From a checkpoint of a small mixture-of-experts model trained on Wikipedia.
Size: 13 layers, width 256, vocabulary 8192.
Training: a variant of SOAP for the experts, 530M tokens, 4043 steps.
Below are experts of layer 6 (counted from 0) of a mixture-of-experts language model. Rows are named router (the router's row for the expert), up (a neuron's input weights, with its number), down (a neuron's output weights, with its number) and show model dimensions 0-255. Each number is 128 + 32 x the weight over its row's rms, rounded and kept within 0 to 255. Numbers have three digits each.
After each expert's rows: a language model's description of what the expert responds to. This comes from a sample of Wikipedia text that the model never trained on.

# expert 34
router:115110167174092119056174106104139130047119131183072087148132127124214174130130083134129181156171131171115128179145116107137158100128141110146140123120128080083105152120163133100155105178147134128156086114145110161150111130127173113165179098100148109098129092089135097119114063121105093091179163110102147140053123141136157116093196098099071101099164171099083131072097198157088096116178116076141120172153154072111148139122120092134144104152126129121138104100136173173156151110085056112112115074153146110112066138095121110066138091138105149055134072076148145154168160108168165147096111135142104108107091173176160125151134071113071137136061135129108110107142132155097133125159129088165110202116089072164133093126181130118142141146120063072133104092148176084134160132113115
up1:128172138178139164125185123125143113141075113108065174101085103123131176143109185091150208121094085115133083117126124133145106128078090092125112126136108050180189093127092131050104071143171142116080126089124102146113117152117178083185159174144109118182117111090153136150124129157086120145114137174132142098089105116107214132113127152164167129120083084122124094097116142165099142127153127111128101196119143087134137117102126108138125114071157126099130165138148094155127193125142041156143128119180107175108153088103202101147177177161147153130064131121078103135106142196166104119135110133080101107094113158130158121109147113121134119092078093087142138162130201078170110131147105158201141114109171111154136210092136129134190128127092149189151153117156162125178088130137073
down1:089191142058166083126115155160156178139106083182114080121136144167124127135150134175132124092095183124136124151137142119108166076128095177147106130074103112140144135145173122144196104155155145183117169112140109151114137125111142099144087180116187148155145195153211093108184119108098146064127094139144209099197128088147148113147119131091125158150091064098161155098129041074170139104140131093166124121132118204123123067160129126055116195139108119076086165187181122123111124093142166094152122176152102094152156184155104159115096161153128104149162169118127115142118106087171180115121143167106142079127127176115170136074175097122154110139124150084148132146127107084081147133146118104118133159095114168126161129116141175098089144109157071149156133172116207167140105133154136
Description: Country, nationality and place-type words after in, of or the: Poland, German, United States, County, State, university.

# expert 43
router:117071132157110133088135158113065156089090107162100100146149123104186148164152149121084156126168140148113156166120136075162188086158174118121135121113171092096075163162129076126153082183133174125087135144111091174171148103107174102154143079105133129149154071090166093131088072102109094076175166086192152159088119117089170141115161102087099129124134144148073165095192168154105076135144089097151165150189156105111173164089144099153090103131199179106145116114150170149141062112092099107094113157109137149086094156104166098100115082123093118099166108131146155146105166102179154145114132095157092114126094163168140068148157105091118136185127113133099133077163127122099083145136170093191089143088136089169140079132159087107148150131095089076140085085099114073154171103096129
up8:161106125147145122179116106061114162076139152062109103050138080162116173092141155165105093067164126168118135143119172175142089112087135181149159122140100134127120139122158114098108129124159155146091143109172143078116142173154089124147184094140163068164158139144194136180098156153145090102160125109144123117140112079103176122181144095159073186084044160106085150173154082129149166106133109140159164147188108127105131091104163036075163129135170108171128112134078131129094094148145139187129130145144150172076127129149114095177092162155144130121189141168188159075103165088152147181122168113135143116105123125081132122123194169083132139111102121134131155087201160122073147151135053126121115154122096097183114123156131173115126115082171089094106136156115168119081138117153104
down8:133162138109167103106052107118148146178145112106113053129137157144121069132162150135065171184144124173145145142113103142133120105128129119160149125119095122150139152137158067183198149126120137109124120114200143145153045117122114113166115118087142147084129149108197093043101148065132093132179130115151156078106160156163087107173133103135155138080140051143148139074106117122106058106146155140123169127104122176148078092164103111154133118127064151092127149072171089174140123198052138132162120116144093108140148171143150097122115081177148155050150152127127139154069108192118111181070137119149124134188098171116174107152133134121116138145071080145107159126119119154110148138136138158150107108125136197127148125088103109050191137120212167113125155115088112151127119142163111
Description: Line breaks ending table rows or list items, name-initial pieces like Ro, Se, and nouns for people such as person, individuals.

# expert 1
router:057127071116177093113140147137114133121117133143068135128134122117147128180124072114050174114137118150096144161110145151136125064141121083114145108088140100128095118139102094159128075158111149088100113172142065174146170143094152124145211113141126079194132124102153148130110144085087052120134174069141169127141139113115172144085119104040115108136107152170116148122152116141084102086157114093172172135173150114100162163101174118129059128136176185105161112080131144139150137091122143115046129124098164136104088136062171092051132097121129128080136103088143119179167113139170144165147121091151087097098110182139084138097147106095141103163085076155128119128178135149078128133131167101151148142157120115127146062147138052160165157201137146068129123088135152097161194096118094
up3:137082136093175127207106122176145121127122133128151117144174115123088111135126169131127123075179123153066147077147122118147112142197193133152081154104132149106102187073153146133112177100096180151145129151125176101128143121122100115078097119203100144183122112160111125123146135094065128142140126120140129183112076148153092093102093113099128113125156089092144106090165104145168157128149142101124103152169051133144221142146142116078119118090134157101104158119181101110133122111144052126120126153169149151155140165097183073239163113142085167123132124146129157110102136156091130171112095100074140099149146078110112170095111110136169100058084119168133157147132135185131154079147109097173124089199094141108177095120065155138080149110112153141122102091093102175207127095099171
down3:095101130145142128092140167083133138152186092127137078097131108119144134143088106137090198163162111132151124135106108138132134092094109125124197190119095140166171181154162101150128112149114138103208116097090138152114147066127145101105108160113127139134140184085095104057176085192135124129150175114092138124171134162162129145076164169061069102120042149115115129080158124160125121086144130151094119132104168184126092140120106113106165110130144107147148159135098130137093103111139156186063153147150065086166145117116064109131159198150162169117091139089155077137117103132134093161120116102102133103056188105188119111130139162124106149123148098084185130125129128090151121185170122104172173162128105086150087094082111163102180105113123182114199130185115167049085098177141137
Description: Verbs and nouns about athletic or electoral careers, mostly in sports biographies: played, won, debut, appearance, round, joined, scoring.

# expert 31
router:117074134162110134087130156112063156089091105167093099136143125105187150159148145120086156131168141152117155154119139080156181081157173115116130121109171091092069165161126079125153081180135173127091129148112094174167149109106169100153141079108134135153158071094167095132086067101111098078180167092192151161086115122088175142114156101083098124124133150149077158097194174157106076135145092097150163152189157103107177166085145100153086099134196178108146112110148170148148065109093100104096111164107137146091092157103168102104119078131096122101167113132142154143104165098174160148112129091157092118124091163171138065147150104096114132184130110133095131078168125121098079145134164094188086147080135099168144073135157087112146153136097094075142091084098114070153170105096134
up2:093095080175106191126134140169121170117118074147148125144187118113130127130133152131038132095155175127124142161101077061144151144111118102099107144142214106096188096124109157215151127143123123147148115131124114109063179129137109142130043133125152116153141146128122115107115084099105164104104154081120103196102173148158157191112121076068127106085197115150140129152123097118103143072143126127185182104121079144110142159105118141132136168123154098162163141053076106135097152119091160128114144156137069132152152168137097090151099133145138057079149135088118166086173136068150147121100145115150160165150118111176113120130119095114119147157095067101162133126104123109097138129175124069105157120037146141065125218159141052132122106115115142143137117112096189150168156127108071
down2:140137126183154099179173137177113125118196059113143112137182120113077124176089110129156141199162116158082101100151153174189185089154072157183147092108145120160076173085171094092147135105129090134119188157154142147107187158174209196208159168127129148127101103154190133139166145140122086129110090144110090143092134122112130089160101178113116117192104110144156144151092120174162109137134127110188106124134176086118120133163158112128078173127119134144109101123136144133173133061127099101116096126113091098159180127118042139158140155093105110083110122168149162138159141116149113115097166091156053130062161137098123120110121158130043117140124141168158123089143150128178106110154066134149134103087078139141119131140115103094109092162077119130166133164136168097143156171124073
Description: Line breaks ending paragraphs or list items, and infobox field labels such as Class:, Majority, Succeeded, status:.

# expert 30
router:118067137159115138086132153117064156088090105163099101137150124104182147151148145120079158133167136148114158170118138073161183084158176119118127115117172092098073161163131075120153082181132171129085130145116093179170159100109173098149138081109131135154158073095171092134089073102110098075179162091187149162087116121084173142115154100088100130121131149147068162096194168153106080139144087099151170143183158099112180160083146101155093099132189175103145110115146168151144063108098099107091110157108133144095092159105171097105113078128095126097168103128140157140109163099177159147114130093159095119126089169171140067144151112096118141185127105142095134084167133119099078149131167097189087142085138096169141073139160082113147151135106095078144087080095115071156172100097134
up0:083109185140137111153121108177146057138105106161106127110088133091097079121109100169118083105134115157108140139118109116086098120171119188108147133122155094087211062131141141077161089068173125105101123136115136129122104105089090147154053104124124109118126069125134127137078105050128149122171130084124065113124141116121145173117151055149122125099105157147184096138135135116046089174158110051063159128128129162121120144041138109172104149123139179180142127137166151113122104135116138151122129113101124121127043167101192177178123155208160134112111120156156136173152087151079182129111128166156076127170149166059118120121175127153109133090154136110087072165153163129139131170147110146088118125112166064160089147104151063141112118114103086177161138142132132177151131111178131
down0:170104140064117163124115147142097075148144158142112113164152112118153129121067104066087190090149082173091121159118093110132156109160105153107110141208094136188126119131136150154132135147119135159106140126131100136113189078095097143133083101178147128155154151116135146102190125154116137110091150128160163037063126135194163128079074168073134176181124116171112104121076101175182170137119133111161103151157097169106091164172142133176108112129154135152176120104086096111187065130155167146125105147164115206108079109118147130188098081119057130068075110132126139092138099110101149127112114117113141132123146137092061114164161079104133123185178071087150108115096159134107138109160158118168116140117175168092152136108083097144165100183140186090085144191133097097141100130116094
Description: Byte pieces of Thai and CJK characters in name tables, LaTeX commands like \mathbf, coordinate marks °N, and some name pieces.

# expert 42
router:112147122174146131140099102099136125108062135142130142175130126161185115192201094116097149134133133184094164168201195100173157091117208087110137073084186102115119118123095125096153107118154180138175100103178101128188159110110158103143130085102141099086154130144140125165096087117092122120138153091154180127113161117098129158103178131104081099158114175178108171116104082086104104129115086088165141169140128125117148138066124116097099136157154137089161094061137152166169148088113152099093154155072139143092112136095157121109138113171060107116204157104152179151134111099166164182112186136183129126124120131113154131104193086126060170128070123137070110103168158089117075114145121118121124171120148129149172113184155095105138116158102074108156111091085091102176139110075164
up8:162134081161112140115101130109129119169134163150131098135125144159171119108149115163101144076117187128081168148144069090090174108130155123133129141117132142137101138140149079160139131115158148092149140199094089141114094203072158065073079138160061129109154167105119132066116116115134077128099127147090106172093107141142141116143149177165125154162104159048066097119154058152124081098141145088127154071087150101067068173098154164137124181087152184126164157166163160153109080116108097103166127119109147181137169118124154130091128139082169155145100177092123152119095109122133100147108100130119158133170182134199108150076112162099065176093151136111115129085135143068126167159105174147084108117086115129083070120166081181084149171155085088106076134102168078128115120162155161
down8:138153066079155145117124081193127132099150193106097112086180107130155140138196195081203073121132095024128077123144131149094107108159141137129100092124156077120110132103138140129160133093113099154146124109094119113122102080131155175123141144102195087121153115123144108156115113113142126120138131114149119092168079130109168171183122102179085082120098130145142138166149091099136122129202119129147080159105155126132174072125135153184102179146137142130151159127150145162180114085144182106102192112126130095085121151140097140116207178080073087106163121061155154113173136146149168141129171103148119115179119105112149179133148174132121094147127097169088195137087065185099134097111146125131135094138147112123127100154185123174090105125078057130185151127068090148074077138134119
Description: Single consonants or clusters starting a word piece, often after a or an: an|gr|ily, cl, qu, bl, Than|j|avur.

# expert 9
router:119067136159111134085135152114066156091090104161099099142147122103181147162150149121089158129167138152115157166119139074157189083161173118124131118109167092094069168161138080127151084182134171123087134143115093174166151103106175096152141079107139133144156072097169091134090076104112096076181161086187152159088120119088170140114155102082098132122133150147073163098195169159109075136146091098145167153186159107105175163083150104156087106131197173108149112116149167149145059105096101102094114156109134147092098160104163099106114081127090120099164110132141158140112165101177160149111132089157093117125089164171138069153156108092116136184130115143097128077165128118093081149136165097190086144078133092171140076140157085112150149136101093077139086084093117072158172104097127
up1:112085131152130133115132135102210176114145123119155107161099134119150096130123078131065169133159149155122094118188097121137161152134128090103170124110179127135107100129081071089160132201191106200057076106091114140172079092129090171126136077120064126157096140122218048107160133142116098122138135071096122133115113103089105139136068143057102129183095167161182090128121136130158186090136157089086159142163155151099145115146143114155139117143140134111111135071151095139168162187141118118168183089146101113093129143100189108106130127141128102168125119168150130087102141121140115163104138121144106160095169141106128096084108155129143096132170127102137176126141151065103130104075072187142087138192055117178140139162159063079115116117151122115114117113161116093099159033107145
down1:142110081180112139175132136089161081108092119107144158148164135149120094133104151128082088167124121180083176111088116094121145119160154170161173062134096204095119119077140144099102103093121180150094126126160109122155113100081120139122175118107116137151117035111104183132128151151134056153156153166102103155087125157160180136112116116092092102109113068149132183129092129148099143089073122165093148125074101118098142109095125161115135149104131059122103202098118137167142110123139204159131086171147168109125196116144167095086054131117108063153180145103113104131103075191065173141080070110148141138075158124146115144156067143135142109083112186125137058155111078122136144134121096090116119147127133132116139123089141097131129175139082133176097142173108091212112085162132153
Description: Last words of company, label or place names (Records, Production, Music, Airport), plus field labels like Position: and list or heading markers.

# expert 11
router:117084137143108113084111189121103124124113104161103157142146137107150184151178119165095119151147120136105130146134172114150153097126160134094115123152164131117132212112092097106214113131145157130160143096144107164136145068076152108144132131103151105186162131154145108197136132105098062118143141102142145125125134113115126161097141102110103083188092095164101186126125127129153067079169063107139103158156124082085157148105201099150106088141128152126153121080175212147176079090128107066107108164121179144104094174137121082101118105157125108108185087134134143121150214082177153109111101075156105096124133146131085064079196112104111149136147135127087098109147154094116091191133145134155086101099077093141148081100158060097119177110078062124167109102052150118150175130105150
up0:103068112199124142078096180156145111117111087139152175063162146141081179075078211100109144144153168087133108174108125143129146106133089239078145120096145175157165129137077097095081088135102141220116061149111165164115107084139181067135122075095156119128113137176101126130098179129103129149146098135119152140183103116133134113139163172158079041167079121140106161070128197102107094159077097149101135114091110076139158143076092171128145138139114133118122137114166111098082108150112090107144114098201152151104115109145090182137145157095094160127121103126148208084139075104125130129140163109146108151108066070117120149120130120177137129133103131131145162151113116114146110098125154163149148186107120145135109103169086125124145115117096099108069134148138116121058124143161115
down0:175153164114071094135133121077128075180117176116090122146105117081187153174112089156161087131117044129124101130157144122106138134170115093138099156097162148180127175106141122128192137147092113118105151188108102124144109169129144153139130111096114134139124096091140088105131097128139105083119153155123169126118146117117185172153110170214176163112114160135155137175094139090115121089155170148157151175163123144154132188110210146075193160143096110171151156108057136143158125096118151136167093133201133170115138169122147102113127139153158090094157153111191123129117091165139139187060115134140148120162122164184107144103074106107114183132130158160103156188177174088077112206110058143105150143130159086104114136089168098123185166164087162153137151163105177177118125078144098
Description: Opening quote marks and brackets starting quoted speech or titles, often after saying or a colon, such as "The, (A, "I.

# expert 29
router:114073138157109132092133153113067155094092106159098101141151125102182149156150154115083160123166145150115158167114135074160186086155177116115133119114167095099074168159127075121148080181134174126091131144113091177170154102100171102151136082104128130149156075093171089129090075101113099076179167088186153157085113120089171138116159100084097133121132142149070161094196174151111074139149092099148165148183155102110178162081149099151088103137199178101145112115149166155146061110093099104088111164110134142089092154106164096105117075124090123101167105126144158141107165100175157145113129091158094116126098170168138069149151107097118140186130113134095136077169132116098081146135170095190088144076137092163143073132154088115152149134105096079144090081098118069153168106094134
up1:183116142140118038117154064084146146100102109158107160109073112140113129185064151123134104147137167093136136140111119112090049080123124163118134123126130131084143105119127089176106133118188174102158115156172093110172139096101108105113150115120170169149137155154103123134059119120123121131126124154099163114138150151141152157103089107113068087071124125064118130180116220194082132096131180128111140152155124132144116118138194101170058125152154145114101059130104100087125169116172081148144079119094111106112138104126113034137158170129143131154095146121138086127168150098117140117170177116142146094120135065118163115112198187095101105136112124114140129075133124144117124169087126129147104163161049073143086112228112184133173178135108129153170102090109203097112158109146137
down1:144138121073132091141089146191121070124127144090114125092083151109148133113075098198101183145138113157123124139143105131121076171129126080117146128205146135132155162173111165149100112151125081092155147116200135118137202170082089140132131151084147117170127107141131151133186180126083093137113116147162144108123079149165146179187136113159091142158151189119060106138105096129180142118116053131109129081143104125115124118135111140127121140104123131118112100139146153139027092138124042112182175065170190074139167122106129115119092130156137092136180130119143101063134112073018089088128081079100150163127108136161064143114144183152139121135198084148135107157165107124081118122139091148174128146130148137157123134108155184173120063140101114144086127101141154134142079099111106
Description: Name-initial pieces like Mac, Mic, Mc, Gil, Luc and Matthew at list items or table cells, often in aviation and military lists.

# expert 0
router:120068132158113135086134152111065156091088106166096099138149124101183150161140146119081154132170137146112156160116142075159181085159170115120129118111171091096077163159128076124157079180129171129090136147114096175171148101101173099151139082110133136152157075095170097137086074104111099077178163089188155158089114122087170148114155098081104130123132148144075161097197168155109073138143087096151164146182157103107176165077148107156093103134192179110146110115149165148143059106095097104095113157107141145089089155108165099103118080125092119102165108135143151139103164098175159147111132089157095119121088169170140068149156103094114137188127109139098132076169129120099078146131167096190086141080131092169139074135159086111147149138100097076140084079097114070158173103092131
up1:121082132114123112153098099110109150110122139173149138161064110116170064139145141128142125086161096140158145130104143129103151122093173117122118130096116108184125165143138126097099137138160143114112126186148141083163125123110098182104132063178123154103146116149112091089148114088118151152101138129126192149126152175116127128062152111112137134132172155148155080191102166101129161119171143096120126087140137094099196122142148140131123164118080121167145151134142161167138059141121126146144091138107171218148129129135174093127163098189161177114166105225168128099129132128084168073161111139105105111115113091073110080111122116101104125114147094117190044040216077161155102176072092069193177157147079115142136143134161089047145173141118124132172139135037112137109081132134134
down1:157141123101143055102128144143123121183202131066170134102136136143181132109159147046129110063158059111113092090215126086147092108117120195168079101097131100148112069094098216166129113119079157099128117155179118132106144135162117085143137079049121142131113091146133103142146171143130110116176058115078155138152121080136122154119151166127141157102147130122115108139136168142092132218119183144156149161134175187197133128137126122116141111178161132090142102077131168156128155157153099159143106121181081137083095097148110127127141072119112073120155143134131153126148159120131088122094149137091115138129166140102089123151129145121200103120115144192162087113157091097131118166173099138107092126156126110083132144168175094149133123097187162185091172162162140075148069073137143
Description: Pipes, dashes and numbers in wiki tables and bulleted infobox lists, such as vote counts, times, and "- Subgenus:".

# expert 20
router:115067136159108134086134159111069153088091107160102093138147122104179149168147150119083154129166140152113154163120137078156185086162175118117125114116168090099073165164135071124155082180129171131086131141116094180173152108101173097147144082108136137147156073095166099134087071103113095073177164089192149158085118121090172144117158104079101131120133147146075162095194167151113078134140089097150166146190158106108177163080152101154088099137198174109149113117146167150145067102094100100097111157106137147091091157105166098104111081128096120103167103129145157141104168099173160149109138092159093119119092165173139069150151106095113140182131109136098133080168124119098086145132165099187091145080135096168143069139158084109149150140098092076138083081098113071155170105092134
up1:147096153130052115134080103172097120098134136122114077095115146136085127120144098143158190135156120137098120149169111183166136151164061087088165178164117125071113140215184192074110131151109084085099090117177133080139137129135142130107119131085165140112122144067178123126156133093178200133133151121122164200151128084111138150133166199115095112113158080153073122087125152077105149134158147106167173134137141122096142126120126168182084118156135133172150108088115160146125161073136140091137073129110103141081146198056083094158124112198122180172112186128119129107177115131129131130136090133123139148099107091112095149101130194128140127106164141094090164145145088121092140081149151105181078067142171128152191111167149152150125140135112060102152128158182134164089100133164176
down1:098111115135122170093099123155070173089121127170116150106071094173118144133177129103117127122068152183142125132181138111148142084076158127134083155140123115110156127130126093132148132149099172147152081112124083149126124167175091143085172152111130163120108159149144116121130137147152083119124161117047093152157103161139185118163143132143140122144125108091154155112106190147090124150121156091090144128112107154118065066104139118090114098127137079085145122162102152140160192098072157136156090121104179132133098127179095118146149161163157123069132061113086177129178191094170141104136178127078078111178103122164114096126142063160173163091127153131165128123191097155104160169163165188052137147114137117122069131158139049089149092053132157163198041103151145185112151139090161
Description: Middle digit groups of large numbers in census and election tables, such as 1,3-25 and $39,56-4, plus capitalized name starts.

# expert 45
router:098129101149071078100158102101126192121133125181091149109171099077155123115152170112112116118156118097127135160097153095161134143132125104077106115091156089106088153124087114130149076095137132102193128101110075172143231140120146109147142119099164116169141090101132086195149062117139112085147137095118133160091128094104136099080143103137086165137211102121112165122182165147111107116116145106191140116185163092102142152088144140129086152170186162073109166127162162159186081116110109139098095082114135126096107106097112081108125104097118110133171104127166141148111116115139133138085168145163101097117114141143069116122159113141036124151052132159092101043146123083119088164181143123164102154128215122122162135159134164108106095174148109081083068097060111094114178107149104
up0:144139131123153174135141117144064082087172150112167109134146198156140076146106134077123109127138149147087122059155141150163128131119179170143116105171044121101151116096113177063150151169166119221167126136111179141080109112112160138182132153137142187136112127116119107111152133150127099139155192161140148130141112185118141167176139108128144136145152106102086091102088112115090090151093202107153138084150136061143145083138126101126118102072087161098140094142066165148166134114113172145114127074174136130192052141080108095134114097134116146151146130151062134142159119194128106134187135170122044116138119153151139125102094100102175152196129102099181130099084127137130144127090170108114116136195145107128123094105108065122114132099127096167184129087149186087167200112155177
down0:200137176137144093098179158120151143055173117184152083168047105139129097113068159167150161062123129123120122150152088142166106112128106158181117125094081102154133176115132091124144165108051144105139057157144101145106109099185110156169142052127141132116132142109137194126103141143172139091092140140175107140101146148130119148074179099076147159136080150129167112159140180143072168132142182147098141134125144135124128092096151102107174110123130185197081105116120170157158167139134087193098127126079088109080136104115122135039137110110122128149106130099105097141136149208131154143096104152097124062123150124146147109135096161120096190169108118163149098112123132135087121175200143128077146146163191162142111167109151052160154112094164130113149141127129170097136184078139118
Description: Unit abbreviations and measurement word pieces in specification lists: km, ft, mm, kg, cm, long tons, Weight, 6-speed.

# expert 26
router:105099092157119129102137140162120123110120104142116099152189111096147154165151137158074191148110136147145171150145121124166185083148132130147114117052144080112034134148165110095145103193131164165111132142165077132190186133092131092137141100124126142167186069145166068189110106082120079060149163123144134118122099125072212121089131061099097112125159110129107133106114122126121056149147139096159112129184129126113146204083125109113079113151131216088124160113177151179127119095093105113071113138104120147075094117115173138132122119128131128095114129135142108135143152096182163124138090077160088127141142132157107084105161127072104115220100118165130111138170130108119029120131151101197118140137154120151115104137146119155158118142087142073131100089060101054112143116116111
up8:107120122154108114126178111065162107117154077115183129141110184147077145142130099166158112120129048133119112099150147179127116065142091159087124106121138156183149087103138143098114095167132103107152102057131166121113144171148067182152136136105111121158038107131147115112150178124099136187107164149079170148134141144096141127152118134168102135121111132133095142101165111094120156095157113125171101126097090127159177075133144087078115111130140096148126108127074208104148070205103058092096168078167134171085155112081122125121127148132118169088126126096117155133103082142146095115114175118050128150165135099065155135125128185090165128127058141158154102054119115151092105092060173169123159164099096134124215122093136152130203161151184186123088098144132132107156114119131126
down8:122180177113121128145168139180087132176084148119153124152129095136126091091141141166113102143124110179155135111143130122153149166090123128143094183180130102168127116065141199163167128136141173105123125082125087152129182162102140092161094113128103121091145130097230171146146146180098125179142127081112183169081223161169182109118120092096106078090172121135091151140178172136166086110133171144173128182092190179147097136071075118126144129077135135141114161142116118161143108100175156165128116095069123168180131153127066117125058069097161114147146120105162150101138158127143109175134156129096126161128023144170110121091167111135096079129113124113098098099131125084116089155173148151095122158118132210131151081094140106098109068108083118120134114109114128119169121172139096
Description: Pipe separators between cells of number-heavy tables such as sports standings, results and statistics, plus semicolon-joined score tokens like 0;.

# expert 39
router:133091116149087152125150138124100124111137119170105107097113122110147162114146129154114157178152096135131155133144142149136168085126180084140169127140189052119091208086092091123233093193119179116134109090121109164157192145092132069167163108119115083162148120112149097164090092078106139081159143133165129183073152147124167110070123116113105137105169162139090172095113140098094055141134108109157138117142133131086140168138139103130121114143145168090143146115196141141123122153130067134101114132121143169073102161123147081106162099153125119130178113100192187156180176114223175138062149111152109112109078143144129057089147126107097105175096111153128120149151158094077076138153127130154060104134109128146148087166147127090173168172075128067156103095133116062124165129099135
up0:149094116100156110182110136147117123205115142115095150185084180137083177135081142175170131066094144130136117141157156141156146140126110109130136108125083088073188101151158137127128104145134071149144103192121129113114162193127143173163066113124054137112080124163118112114185160131093098124162123132100149151131055127104122123121168122164201173009077151107134082091131111140110203147201128108169102127134116130113145125151206070186134134128083135126114126149091109115123170112101190216121184133141132143125122074187161108159147169132132113137178106079144105111140171082162162114170154125131049104132116133129119065120135111096112147139065154129131132097159134072115117111119157128123089168143122105128136136174161152101101140188155158116170107125174145083151118132116154
down0:084091022092145192100155130129112134134172188149153138113087107114110161131138121149108113109104160103068064186159173162141143166080166165089134076075130166100136134102122147168131156103079143124106146067144147091167169072136129098072142062159115126153161138095129138101097130089147096086147124163076127094151144131110128082157066122161111160207069169108121121143180176069174137121137156185163165142128149098134062144111107145148163094155092138116139130104123141096164070166169093090144123105083120139126125133133091125137102133194072165168128170142145137141133148068109130167086159132136096143092087142040147190125112122090117140098102121077116136122093065116142156124147095153093134142153129116166134106158095075104178112112092070144129137154105131062074130149111108
Description: List separators: and, or, but, commas attached to word endings, and semicolons between infobox values.

# expert 3
router:124037157154121121125124160167112165092106096141088104181149147156187145131177129114066169125139134185108112147102110114126161115161150129111174078096154126125048204077142131111142134130121118142131088139118114177134136100124134096147143095115119103128119107114138109187092109119099106080141174095167149143114100095148165162052163134115051135141156161174096153087145149127094100119163055094140112175157136073133155148130185098116089106124154195122126169129132152200139068111120077079126075161134195134126088188121121115144100133105092147097114127103162181147128203078157139137092110108142074085120144112149152098138154137134108112156091071160070114098137161151108094166175165101163116131127087108136153107106189124074167148134131087054120090031087118129113172114115138
up0:131118145155148152120132161184130149159162088121141122202086117101151139149089098162163135204121159115108106114168110064096149123120159184119118136116117132154149156090131178145139131173160143109095142156114141145139080110089123173121165165116099146144085101133071124147131106139140155167160122092124102064073156128081140127145131136134180178127072184128106050096121175184133056161095109106098080119135161121061181095145166131088135135075092189156102188176158060060121096119141116112167082095140151149089093121149172102136085132124107162136074152106105161101105142158198141136127129135174146174129124061073133109097109096088137121162086093130126177124147172099128099133108120152122103071142158161046183147162137094101128151172091123156150079150098108104101215127122094
down0:143082042176112127143125117148086136124063138162094077107102116090137117147112095077116143103118100140118123124104119130131076129100122148133120096153131101126129119143124128206117145104131076145071124134045149098100150148166107079142121083182139181153167078181111141093114166137123122140120136070167162176133106117116160137072142155093138088082110086125236154170122188108168220085127160152135092087146149087112104126135171100120105098154166099125169137116134073176175087085123171147171153169055155168118162096079124119089153141124048128126180102166139121138176111146116173124171194094122147141109162158109174085103168141163133085111137161124113109083138100147160120141119098136137191174110085129101141104100103097137175098126119110149070178150179098091144096143153139
Description: Opening digits of years, often after an opening parenthesis or "born", in birth/death dates and lists, such as (19, (born, 18.

# expert 18
router:115070136159111132088133153119070157086090109161100101142144123098182150158148149118084156129169134146113159165114136074159186086157177119112128118113165092100073166157131074130150080183129173129084134150116095175172151107105169096148138084109135131149155073096175092135091077106110102076180166085192153156088115124093171142116160102080099124121132150151076162095196171152113075139147091098148164146187154104109175164083149101155095101137195181106148109115148166153148060105090105104098110161104138147090092153105168101101115075127100121100169104130144154145107166100175157147111131096160092119122090165172141066151157107094117140186127111129096132079167127125098081150136167098190087144086137099169142071137157086112147151138101090077147086081096116068154167105096129
up0:177182087158159102142165129175100167099164114108153095123106124162087134043108120210130126141139129152089142138222136116162196110165092121103102135109167108170147178139101150118128150091057157163171138128171181077149144103140203099133123062103119113156095182096158161181113159148100085149140097116175122131135153122108160123107095118149167154155130110097132168133143134135118169149148172085086106175164156087126174127091101068149108144175094135195145164193077148125126108134127108105145110134094101192152125137105128125134139087145069123057076131130180148082181132199140087126167134116194106118172142135156150108143166131122136122086104134165121091141140144149099153058083176148152123103137145133096115124200132110133167183120061090177112139114128149119092129089159142
down0:093125198134097178203085110110180111048122106090140180171117113087116142149150111137105160142149128090161130096153128133100135112148143094172126098084150099114181158118088176133093091151173077098139113153145111079129096132110137123136141095073039171122130108176121084114139078135177164095096095149114132158185142148108113074185156099155155104060154164116148114137081231111164134125083173171081096134134096154134118156099142176133161148194167178124132132126116116136135155144172066192088123091152109122180140140181113112132196189090130164159150079119117125141125148144140110085121120126153141138132118133142141183135134088099127100117097131111127128017103108163138161174123099060098119119165160174123096148126088159112102140113149121153160177093113053141140122136155128
Description: Party labels and cells in election, census and broadcast tables, such as Independent, Conservative, ESPN, and list hyphens and line breaks.

# expert 5
router:114070132161107129087129155113066157088086109160096104143152123104182152165147150118086160128165136147116154164115140076163191082155172117118133121116164094101078164155137079130151086184126175133086130151119095175171157104105172104150145077105136138143153071101165093125089071105109099081176164083193154158088111121091171136114156097086105136121131148149069167098194172155110081140147086099145161146190157104105176160082150101150086097134192175106148119118149168148143059105097103103094114160108140149092095153102171094107118078124094119102169103130147155141108167102176158139109141094154092118119085166170136070153155105095117137188125115136094129074169130128101080149143162100189088146080140094166145075134156088109148148137094093080144085078101119072158169101095127
up1:112106072072138105168112144137160094099093130137134070125154124165153147080058144153143113145030108087106171127127135105105131110147139099091118155127154096172197120140120083103122127136142119127132168134092101096125148101159145117158114134130123091073116076148155156196157073123129172073139122076131149197078127140158102160116159110077138125120116072154143080099134122165100155165108146152077100181141085150156123057112118128131046104165133148129128095115116185069057085101153145089149140125115124130182134118125152163131137117120141165165165137120119130110197131113095097120152122132111157089164099149157157210100145080140195141084127101236119112170147111068086103172141187111144100144118081113141101117112218101098138180137070150123131132140172122098157152104106085
down1:156134141151150158083115136148177123195116173154136079153141190153125077099093135095187071161126182121134187170154077038164124157128157149134117093142112054095131113165130135190091148124141156136118132083074114086112138168073219142133136040146081091135110190172125138090163108096136108102080109114143147137104153155159140096167183094139114120157152116138104166117105139125111155153179140099134101092127137124119158125174159104189151140199110074151147113165130123215153118126135137108176125126123133114109180076088136144078182124116147098061125131089142148171088131089154159177140112090157109124087151145184130057149143091092096106164100140171110133123114144153165103108112111134159175141158098112139104095136111141149107160113176133092044112105131128109104093171109079
Description: Periods ending a sentence, often fused with a year or word piece (2021., 197'9.', hospital.), just before a line break or new sentence.